{"n_layer": 8, "d_model": 192, "n_experts": 32, "experts_per_token": 1, "d_expert": 128, "d_shared_expert": 128, "activation": "swiglu", "moe_layers": [0, 1, 2, 3, 4, 5, 6, 7], "router_score": "sigmoid", "normalize_top_k": false, "routed_scale": 2.0, "balance_loss": 0.00103, "balance_bias": true, "router_cosine_scale": 14.0, "scale_expert_input": true, "init_std_router": 0.0109, "lr_router": 0.000376, "n_head": 6, "n_kv_head": 6, "head_dim": 32, "vocab_size": 32768, "norm": "rmsnorm", "norm_place": "pre", "norm_eps": 1e-06, "positions": "rope", "rope_base": 1000000.0, "rope_fraction": 1.0, "qk_norm": false, "attn_scale": 0.177, "tie_embeddings": false, "parallel_block": false, "init": "uniform", "init_std_qkv": 0.0407, "init_std_o": 0.0407, "init_std_up": 0.0407, "init_std_down": 0.0, "optimizer": "soap_variant", "lr": 0.00382, "lr_mult_o": 1.48, "beta1": 0.95, "beta2": 0.99, "lr_head": 0.0106, "warmup_steps": 200, "schedule": "cos", "final_lr_fraction": 0.1, "batch_tokens": 65536, "seq_len": 768, "doc_mask": true, "train_tokens": 284600000, "steps": 4343, "dataset": "wikipedia_en"}
Below are experts of layer 2 (counted from 0) of a mixture-of-experts language model. Rows are named gate (a neuron's input weights, with its number), up (a neuron's input weights, with its number), down (a neuron's output weights, with its number) and show model dimensions 0-191. Each number is 500 + 25 x the weight over its row's rms, rounded and kept within 0 to 999. Numbers have three digits each.
Before each expert's rows: "raises" lists some tokens whose logits its average output raises strongly, later layers aside; "mostly gets" lists some tokens that are sent to it at least half of the time. This comes from a sample of Wikipedia text that the model never trained on.

# expert 12
raises: " the", " a", " its", " ", " some", " their"
mostly gets: " during", " after", " named", " began", " won", " released"
gate0:499508511491483493559548538473513444521495467516496485538516498504511481505495525481507509447450484496497531505508507497494499517513519505459532488463484490551505494488504504506501502467495490522492544491485486558526463509484511509452503494549495494554541474541462529512469500519517464535472496520541510495470539531493542482527501508511461536526471536514527474500453500549542500508507514493500501484536505467489576502502458499508453444498477496488489480470514484480489513510512481531536521530525490504466543507502521496485480476491504509482468484522454495503539508524485509487
up0:482477495484497443526529505491526477452492480512498492519528521524535466507514534526483490529477526525542522505519476480508530491535552493483550490462524490533508511506536541539502501478481486545525514499466547531512442491465482523527561454538505517545490501493537525527461497515498515450473465520484546512444492471478516481538486520541506481496519533514513506492526497496498516522516497497466493453501517471494529452522472520523511480498501489479521490484512539510496514488475511525501549502536502504522496496513532497464507482467535514470501497505472498553490518501513469519
down0:519525480488468472550495473501523494521457489523502514517519504477472495472479544451470510519535491529428482500536504499518518480553478475479465526515569490465482549480526482505468543514500460524463490496488478465474507539507533444499471554480551501501494503499502545476492480479512491516518514499504499496525529497502497497493444532503533509471506494512471462471482460498489464520487500504503475494526507475504528522475523506544476503504522506530538509512475482512523506491495502540455481478445471519516459529516521465508497471500523498493478470482468477484471494484470519509

# expert 25
raises: " and", ",", ".", " on", " by", "ing"
mostly gets: " young", " novel", "½", "ious", " own", "ive"
gate0:517513552507481472513506519493551515499481538478518518489506500502494469507530508477489495464507491495510497518500505538496513491518477485498478505487500499460554522524506476498485484505516472487557531469453491480493464488485470471508474522529487488487503502517458519474478537544491481544500545462481580456531496501504548472465527505465516527524518478499508525476483507561518482515494515525505524522499511523524471542516490558507506515492527533443452478554476470461516493546527505502478468466526518462497501507466467509504472467473519478475509502515494536505499501487463486506
up0:510463490494529558503487519500509512537539454535468506485467542476525509521503480552537502528482518508525543482482484525500507492469496530515551515487498500517474480497514507497505510473489553527465514488510516553549455500508508500471506524448519478490478494495494481489508476514517509498530489555478530527495472488536519525473533503507547502456496479510487480531498458514465505520488466495497542525477519491509537491506501460514458457512505465508536528492479557527516521502499474472499500528442511526510491503516534521499492505528498514504493555483547502450498473518503525550
down0:473461512512540475487517504517514485473516521516533528437500478506504436477504441506463529480513507531492477546514521542528515444547481484528510492458496522489425505513508513494509499505506515493551500526446489537484513511534485523466534534508503497514465509476524479504460526495494534450528489520513459526527512525557504498511546484480489509493519474457500472471489528504492507458491498518509516479492517490555464525512471484504474512496498505502534513516449534459481508497511464498515497513540503518485470492476509513522515488476499547489501490541481478484497476513473499514

# expert 3
raises: ",", " and", " in", " ("
mostly gets: " national", " Cup", " football", " political", " professional", " international"
gate1:474504527550512471459463470505467527478512499504501525523526483466507525510458502476460469518489505526529492494479527501511470420482503488490457444518492490474461496474474506507494481531503457445495536514506466533491450447501514499484552477505480486473517530542501521535520463517532509485471537520516507502504497461520488488494466465470465487484497454483483518501492500520479518490502489549527573516500532507529513502496498487475499481517453523494517488514539514512515526550518492434505480475490483489524453497466498482526491512522490500502518484494463504478500507478512514499
up1:500511477498479526520515484507496494533480486463536494482465518482490492481484506469464525469514438492493559483482498492498509525526474529517507510461517464500452542528498493486483509484504499548464479453496496493488515516530479500552524459494491522497512463488540475510480542490510512445516525513517486539500538541497508502511543549521507494469451493495516479496526522500562494509511468492507463519530465516491533556521504520520479533477517478485484476517499498532457482504531517501456447491480520480507482535512453532515504473495461475456497508472508454534522502511468496485
down1:495500424502524454486507513477519549505425474512513482501500462509524540484486491511514507472534514478513544515532500523459530549505499497475476500524518476529533492448485524495505488457474478521458528517505467507514485505511457475503466495503496504518452490461511481528493525494498541459546502501505502473499502504531496461499477487499492485506520498496510515506501539541512472489496519483482532511505503552472478519496516508476489509558496486483521505495487477447492460481496476520532498434499467500518427536515502526490541463523496514517471459461490518507506534502522479515

# expert 9
raises: "7", "9", "5", "4", "8", " and"
mostly gets: " \"", " '", " Or", " Kar", " “", "Al"
gate0:491512501525465497538518509449513505495547489507507442495467516478473486508486509463520478501466538508491509484500536505529516480472482506471506499499470513499531517502514478449500490499507515478511527495471499521485502477458577482475499496479497468491490477538516527532490458475495486503497489505535531503488450492498486470500527495537516484485493469488531506535484507498526539472481493518479518508445464499505495511478548514465547564467504556446520521539499464488488523540499477474508543526466526540530486502512492519513530475513522515514487525493493526460504514428469506533
up0:500493486546477495488473469523506487482506461441496492524449526541407515482482494506531490511521497535530491536484526476500555521503485466493457510511495480463500525517488480462428522506528480542481498505532523447489463476524529484527491478489474502490536468539471472490537503480478485480503489520494507538485514495487545483445497499525490533492518499522489496478490493525459521508539488523504499496506505551527481443503486486471510479470492482473506483508482545538520501524498494493476498468528503500485463506463476471500527467494549481479493489531520500506520502490529507514
down0:449516503479489532490516495500521469509491480474515497494527496477511457514492469483511495501517502472490446517547541455491510500521469529476523502467494508493480478482500533500523489520469471546507480550507512476464481488513458535501533505527536454518481553535534528475465493526511493488493542484491474512491503553478479523484523488488522470502548472541507502531494465516448559546495505470493543513518498478487503564485483559488486498491527484499487534537499521539514503487482520502498511508485517470455517460522517541521545503499457495490520486503505509533513515479463486516

# expert 24
raises: " a", " the", " it", " them", " an", " this"
mostly gets: " make", " take", " hold", " taking", " find", " takes"
gate0:487505523489491518549550496528512494463528470481504509474491477487513497534500483536495500501515522457502511488469460492548488457473494525486526492473461529467455512517485508492484525499506473491501505488500507433504512455502525507490458506526508517511486531442485478467497520500473529476483540479495526497437504510526499481516474476465534549524485525515507542540489450497478511506496445505492489479501467493465507563485493496492575483489498532477503503506537487526472525484485494532466472502493459485514460501459497541501541525484526519489538497486487510498499545544487494512
up0:535532525552471451500472518500510493484505523498532464487489490535505496491472523525499518467499504494476526477497556472522495510493494487540518549488520453503489530506460497487542518510516504493475472485533535498525519497516498554489482491476519518493493520504508516461487538479511499479479545513483463515495525510508512507500500518466488487464472487483435503518518488541500503462503481466498514482516475469488547540508513538493517483472490496474454498511534531508519488485491510579527499535498516499465503495556472499504480495531502526441540523461555475489494537556525526486
down0:472530509514485468460504494513462474518495512562504478524471467492479482482510460556507471482510539493505482507546503520461516489509521508517492475482502528516516492498484509524488518490502473526484472486473466493480503502464521517500527493519541506493515506498501498460494514506513495495462528519517509466492514476522514498505513512428495511499500545497549535501535444510476503508501527464493472492478473482479466558489500519496575485501490501458470478486560487504488529542516475510533508521548520533475484456507553550499503515548461484503520519536478513508552486513475499459

# expert 13
raises: "'", " City", ",", " (", ";", ")"
mostly gets: " States", " York", " England", " Germany", " Canada", " British"
gate0:499487488499557501510477497532471457474504482507500507504509486463545482498499507475471485508481503495540503483531544451506491519472504505501513541530498498510494507498472486506497536529518489514528462482511494489502514516495454482484456498499507514510530493517450523496472520532540517507535457482475547471481496507546522504497493536542488510528499482493510496455537494490506557528517520456480519489524503524521514519522517523487508481488536548480489516505502470469545546483524498518486453492435502559498480462489467517503495461475458500534505497497470563534479519477497445453
up0:488499508505562484495477480540498474493505495480495497495495477487521493516485528474538485521480519489512517476513556502497473519474476528455490560522475518543510475520466514510486489532488526511518459472487503488494505513488481475466445519511495509512480503507488535520497497508555503507496486501460495476463473522512515484546502518539458527525458512531526506465554508521493526527495493476505474481485546500487542482490538471486500467478489557459505520495473455472529511501506508484495447494467540536501481497475498515462485498509499485525477471473475579548456520479540501497
down0:512484499530486516499586485505519556501492488517498523523522494483492470477520443497509535505521529502446480465524482538494447486495487513541514449485509488517543521519511526531483493516457471498522470541489528492467538501491508543470518500530527466489461528491476515476542487526501457500476519519483476480485518467492492516506531513482471480510519459509529506500531456502524478486512481540474485465472475515520500493467467479531535477492520512485501484484492530481526533483468525450489510512521517491473497472539501500464519478496530507525460490469461510492498495492549523553

# expert 2
raises: ",", " and", ":", " (", " in"
mostly gets: " album", " music", " song", " songs", " video", " band"
gate0:509491526531466508491503533492520492472460468528475517528513498533558492476516499453529473511536459491461485510501514496458522504519485511505496485534515509511487510495509474476478481480525488520517506499512483540501486522546484529535553526517531487509463495545497496497495537517529456524511491531539494465532481508491485511489518544469484511448500475497524512505502489502476467546554474472502461537508501520524467498535495513466472488504474464511480488537494513522493489471475457563503539527511509487486508445494488493505485458455516436514477533480467544490456503481503511478
up0:504516519488483474505512494503498515501503501497578490461520484474448493554452496501508534514506547559509494537469490503506513495519517479498509518446512473463512482472500477516501491525488490481481498527524512410473476506470516510491445476489507507482506561464514494479475519528483549496461494514489490590446515487519479506503516493509511511540498513514495541504512500502509503445499524512517518505476511497510482458513498508505527517490523504499476520484521528512479515507500498487498465470524480488480541518466504468489525522538468551480505529531552454498469502510501499510
down0:537538514481493484465489516468496499536463507476439554533535519497443529508514529499513508508514499514520461498482499496494457475509514470465507499472522484513494511522490485491484491501521481513494507553497504490531477445510501470517509535489493446454464461501507507524507537479524456506506511531526493477489483455495549463512567490462542549526506530485495479573497508495486483504507467525505476490466491500508499524518509510510539490489449510482517469512499477486515523486510487516515507470456482490514485438473515491508473500510496506507502549500456528512459499525545518479

# expert 7
raises: " seen", " a", " known", " not", " shown", " given"
mostly gets: " is", " was", " were", " as", " has", " had"
gate0:495462472523469498510533441464508506492458508524501488513456492520477472522489491520519502529487507517495495488457492476451567460524469526487463454506519468474513506468485494549454490459459488487492497527508528468505482499522485505461520498442484528491468490483535477499489486468488510471535450518516510515519465492504492486481522496508531541506495496491519528496456519503500474502462459441523548523481482486474470479546524503511507502506527468536475494542504437507488516534520470514504477509512504492484487513516529534515486548498517475485502513534526496512478534485540488510
up0:473466503473500514492482560533507509504547499480510533503516501495540505475542503483505492512512499494494530495504507517558475494514484500519498536544513482516465431548508488503506495525530486489484470464453454517531481513474473487538479520531502480495490495504494518512549509500470476481480530499474452472505500496504482490475449497460460510528490496480516496554535476511521498489566541539484455472534502503489503485469510501508524518545483523467504505512484556520552521503473507492522511469512504510499497507512491468456518489482480489528500492501542532481481451526524563478
down0:520507487496498505521483499503499460502563559501547504528539452506478496459536513492506437512506519490541490478509465483512438460540491511506470489518534474530479475496520496545446520524533519488484466453494514496498480513507481459500524479526484524520497522456510462478503460519485513497495473528502505465523488461544469533499500476515491509497498499491462528482484489504447471470468511491494519505487497532516522488502515520496439495531467487517491483511521521498496489496496508461525457532497496491462508495482515454515532530499487517520499486461469499425531517486469495470

# expert 1
raises: "'", ".", " in", "-", "x", " and"
mostly gets: " I", " O", "I", "O", " women", " men"
gate0:533504522485483518510482468460507444512533460487538495510511476496466507507535525460542492513543497514492505533510537497526503515450445545490506541503517519510455513502489515498461521499451491485484509488503500537489512486506532419529501510498533490456492502498504507528457536487532480449538461525533512554488506515477502472519485415477499531534506493518524492531516480483490479490505492500495492546464512480491520530485474522445465489496494532529497498509515524494492460505497532503492496482490512488489524471510473491493540504496529471468522494495534500479546502493488489463
up0:483490536491465514547520514484457523529471485477456463486504500520491521532494485453535513508553490476500468486453504480510521488518493506543456514467547477495462469506507500466534469549507539535508470489529464508550504445526514495504499512470456478493498502490520520503494473449478526517483449469466503470497494498495501524518559480504478483510472467511485505514487508434528472505571507483518439493507490530522492491500493508498469514498510539541481558496532532480479496490463486509521496493530503498488509509494520480516523492484481487499491490509504500478458512508508466470
down0:477502513543469465493517518514518506548483546490463520492443532515505498486475485490486488522494536480503494513481524466557511509524505539504484528521465463525505500520455517502521492480502522529494509545517474532517521494463471515465533523487484485503521463439515484499503464515434490501531511531480509545500499500508488492518469475552540504517550529502539477530462497513464475475479508525512488565521528519487514514510479500478468463464468530527498541522521513484473539485497498494527502471487522523490551519488472516501508533525514497469451521510491489506526520473479470490

# expert 29
raises: ",", " and", "-", "–", "f", "3"
mostly gets: "esh", "sh", "к", " episodes", "lands", " kilometres"
gate0:446475509517550531525533448522494539498521522471476535521429484490485455506484469531506480433506503476518505446495485491491486495496509526503498463527472501510505482555491521528503474501522547479490499510513475470484525478509506519489523542515471472485464460482490477542504524489486519457497504513499483498517516481471490539513472495486529458508488513530459486523535476487497484523506504534499468515554513468511456507483471492458517511469492507510511492491437449491501544467542493481495524467502485518523528523524524484488495525496519467502531477526482454500461503490491484494
up0:507518500435478472512459547447535506497480481516559479511521505507523525498487522484469521524500453510528516492505501513536507473495512474511501529460547468510487505447526486474492496486488483511515487510512528492461497514482497468499495490504515485505515511515539543474492497536525477504504467467497533490504516542498551440451494501471475487512500479476513521495513534540529496531524506500488514516452511505516542500507489538537477451508510504482501469503566524525502486514474492516486478535544515454451535468466470491500509473482497537468506514477492543517535515550484496522
down0:468492493496547491536504527500528505524489455538498505450460503504491538505476489512471480506503465482535472481493502497516469518507518505513526486473514479482477483511540487521515496487507487526508514465462483492494488518500488492491518509501471503473532534520482488486500437527525502523429491517508510513539525525499520537551528535520463480565552469483474483511482528483540534536484483467507497475496440477479498506478496486475474534455493462499525523513533475516542529531476573525500513479509506527497496501482502504536495490486449526492442504515526470481476464498496487480

# expert 15
raises: " (", ",", " in", " and", ".", "\n"
mostly gets: " government", " city", " School", " Railway", " River", " Siege"
gate1:449500475493474520542444547538483520520536540434509524500466525512494561532479480501508451527509478504477494527497502505508488518525425535494531490489479478495474514519474481511523503506529499500510513503530526493504555550479487495502491486513479500510538497520496568462508550488542478532518506551499517485461490496504456499524446496495503481458500521483515461502465508505518488504479487502477528511490466458507492515517526527499451466480517480477557469510487538476500503497476508494509511492525488486511525492491528510514475493496512523490515506498511519481498500487429473515
up1:503439451490458528447535490508512518552501460530513514517532494513495503506447495471506478509518464488497501522480477532525531473500456504527496511467518508528475529500508433491487510466491486515524449503501496506519538557515509489446461520512495469536548478442511487491492489520446516501480505528507524491543557460487500481454505466473527438482512545484511500498494495485498503488492500491528477449497466510508514516486517526506531533499469480482500497517487485500485505516450492500496485509476490498503508476522503501495556501498488496527472511532518521488487485518489468448
down1:488545500532502486517490473487513501535514487488498485520521530500490535459453495525530487468478510479501516519504489521507519548526537502506499437511532550544486531524526487483502530504489436504484459500474501514494502509514461493485492476494485516501557510545526568492466519480487500508468521502493501482506473481525482479537478530469479482520525487481530507503518514473533506512477494509492470516458477488481476516475547513562517528511470503499529525482509514538508466505472505474515456485510483466480512446539513513494472515485499532564538530487512479470525493469540457476

# expert 14
raises: " ", " F", " R", " L", " C"
mostly gets: " ISBN", " Phylum", " Abd", ")},", " ×", " ft"
gate1:496486559535477462495458522502478509484480479474490462502542472520511475466502487432506538499466490508501526561493536477520492485497509452521496453494520481504515520548530525504492536506517452506489491468514487473503530481491516501535452462501496520508505489515521498513429473485497459491496454499529479509506494481500474461506507506523518498461497421482517511494483438502509507524512480508461479526513520517461522492494510542513483492504540514511520452510525488478513514515487526472469506496494518497440530496479528464518477469503480463470477479476482517517516466491473506501
up1:513512513484453507455478507508501490500493516467462466495526463547509535492523499496474486499503457530505487552492512499464514470512527456483513448521507515522491553534502529508469510550550454519466494475489454471482505521528474484506492509496514515473508528551496508506463490524486488510494491467509504530512486481522476443506470497509510495470522466520475512519521474493493529515506457506498475556502489487479507499468462542493475477476508479504459440503512513480481551470510554466466506511512484490437536481519463491495527510492468487455494513513501477467525490474501475483
down1:503546476496517482498461522516463493504472495501520482508471532521543542502507566482511439523553529466532504529476532494471501509509511492494484478533501497463489522479531532507524484519536550504476468501513500543459498493531535538537473540481509494482469523536494487488504494504489534498485535481515500490516514464505512510507487486455486522512523457503486501515518494531475496469498520433518511522482527499497494491477486475510485510508535488486480478536487512543549530551469529491509486459521520532497514470521531489500471503568528498461477477507463500492519476497490437486

# expert 6
raises: " and", ",", " (", "'", " in", " or"
mostly gets: " member", " members", " father", " years", " president", " President"
gate1:506502506523503487506473518516526489506512470501506470524547487484518530498491510488494474492463533502492497480523497478513501467530513473526512477550517497475517507463526513523543495513510482504519495509525502516418502508477560459478478477503521499493521470477481415481542526505558482486468477491490521494461476438485495516422506472498494492473501487493464498532512492504508560492458501533519477563501507482490500499547472532522515477497508506502503482525460487529522493494518488462505511482534479446532521492469476479524466503494508499536516483468515514529458472504482510485
up1:443501452466492517498505479504483494477543516513482516498540493519483448508500494509501473520467518506526522549485497525508502498495522500539510500521481476502509487521473455495500484473512536515563515490470465492534531482477479510524515529494509475493509508493500502489468476488447509467468489469497565515472466506529530462539490477458520522474507494466485488487507484474503464518555550482496501511471481489445502483501478481449502478475504477505490509470467528466464484484491486541529515499489515502473473472490557496463506499503459508480498528508455542463486557484450485501
down1:466484490513502476479497506492490503486543511483531526438470485485545428542510480492488486508491502468523528521467476536538475486511479520521496531460503496483507520531462546450522474480535524486531508541483524508529492474459500527523491558501527516530464531540459489499499538525460523514529526492501518533488508533514532506519454530490488488494505461488471519540513501509515541535502527514478531530460478452502481520484499455488531459481477493496514508499492527471522513487536493483477503502473532507482454509492505501524510532490516472508524514507494515512516543521480456522

# expert 26
raises: "\n", ";", " However", " Following", " The"
mostly gets: "==", "===", " ==", "====", " ===", "|---|---|---|---|---|"
gate3:500465485488492509489556494493510460477483497512524539475498468480522490522522524487496509506472541456488485489493496499471501470494542475515493508498487459483518505442535490518487532501489553510517520537515515519489499469507482498536462513480487503511463543486527458520499506528494496517498486484512525528509523530478466530481476498558477511513535510513535515537489506529508551456515516462524475451494500497520512530478493502482471542481472463524472499452490528558493439476517480489499484495482530493522545525440533524468468475517499475516479550481516489489500527531464511463
up3:506536495492476510537525487462502523488533511522476488477514523497511547514488487533473494488538506515519516525498466536486503533513516475518517494490491479495449515528485467472494530492484457492522476522506493533465548512494539479474510501549469524537537497530461509474492494474533536476502516479516486462538470505497497509537501486448519503505477527492482476518556519560496501504469532517518502442501503521493529557509516516481529481466500530509529491502495476502513508517503516532501470476521425489514452482501471450489516513497507486452502460499491537556489535473518526482
down3:505469500450546554512485491486489480522482491468510511488471500517526484539480502502506514544502481475460535499488530483480545526503475475490533531486504491489515524536584542488472527510491467503468491506534484525475510515522449502464509518487484518467494456498478465504501494542507513513520485518454547472507537480483519502488446517499485529525487520484545493468498486519525519417537503522500502496495481551480522476502482474521492491489508487493472483495540474492470478532477494516544528451489486526499477526517499469452485531504507544498521508473488526470527499518491510510

# expert 18
raises: "\n", " while", " a", " and", " the", " but"
mostly gets: "\";", "—", ",\"", "...", "'.", "\"."
gate0:513462514479474521458503524527527507467506464468490479520520505514447528517494523494515491527513498546454465490480496523492523497496542485536520480501529500485481523528475487482509449519496539502474508501489471493520457464472504497457521542457500499522496511446480491506510503538491525509541518470508459516502491470523477489500498492468508480501471516551522506509537504506506546522544518533515491485516517526457534517481571468509493493490503524573502483503517518541512457465490471512480454470493491491478499521511486489451468472526500470510490506450465479509507451528486515494
up0:506493540478471508490512496488496508502457501511465564500519481554457484482499486499501492505518513488498532490502504537457518522485462516506519492487493495523529488497510490506516447542487476507501535449487445511547479491491498503481490552458487510519539536534530479570496465505507512509440468473486466493485515497483515488482491485530490529482440481495512468493472497490520501548469436540477523491540500507480488541498514489483460547538502478495494486509475516490518559486488473520519493518531501460501496482490523488485476482494476459473498499520487547498506513496506496564
down0:484501515481574485471495483499506502515486513563509490480515520496503487479459478455520489510466504501500489514472471501534439484526484552458497512483487488486521489508514490510517470483529513522523531523512518528497486546547497478488513498466468538494586489495538500514531501461489535458480491508509517497487522508467517531526502512549480508484501495507525519393488477528501452528496495484531532490448558534517517504484529513494525494517489497449522507497479535472491527509502500504531478506525515509499483481502506535527495519492474535490489481489502527496484499497533534491

# expert 19
raises: ".)", "l", "less", " since", ","
mostly gets: "ucc", "ff", "ac", "iz", "amp", "ath"
gate0:525488470470532467473528524486469512507487551492481506471457542491493519475461485494531490556490498526530495522515517511516501531500530481482493527508478532500479506467522512476488506534472540501480477515544456523487441508528499501518490507462480482474494516493573476535504475516498477472520488453494499496501497492512476475533524496509487495501474550528545530510536453554509521463519500473495533553524523485507460519528507559479483529488500531497465514499516485526461470494480467502536501470489558472512525492459509493498522484513489513491522529524499516486536479510487515466
up0:507461500493500489481503501518486524525488489532458458507532498536486501509554567527453523523463491502530493526488503502541522517463529521479502498540456529467476561468547499521470478498494476530499459515541501528538476492496498515520498504497530550453506467454530456506512504521545505501545514460539534531531515506462494493504502507484508448512478522515492474512485502504498486518477497448480485496533513536515484490490515513459438486500454523489465535439521506511467500478491509494481487481496528529521486486494462485481486497510495484519489493530491504470501514495484502468
down0:493492526473482510555505515493497486570547568487478542486527513486509549480479516491463488477505512462488491532471513520506508546528525472480532486504511539496527481503528460473490505500490542496516542504523501557497504463505548475527499509515519491494510518489481543445475457490512490495502496494540479474544510509503533463493474488485505484482475491472501515534512471508485544552465496481517542523491472540484502482513502493514533498520497498488492513503438511487485490521507512485497532481522485532479521526489478512485448509514495462442487501523507499468548461523548484505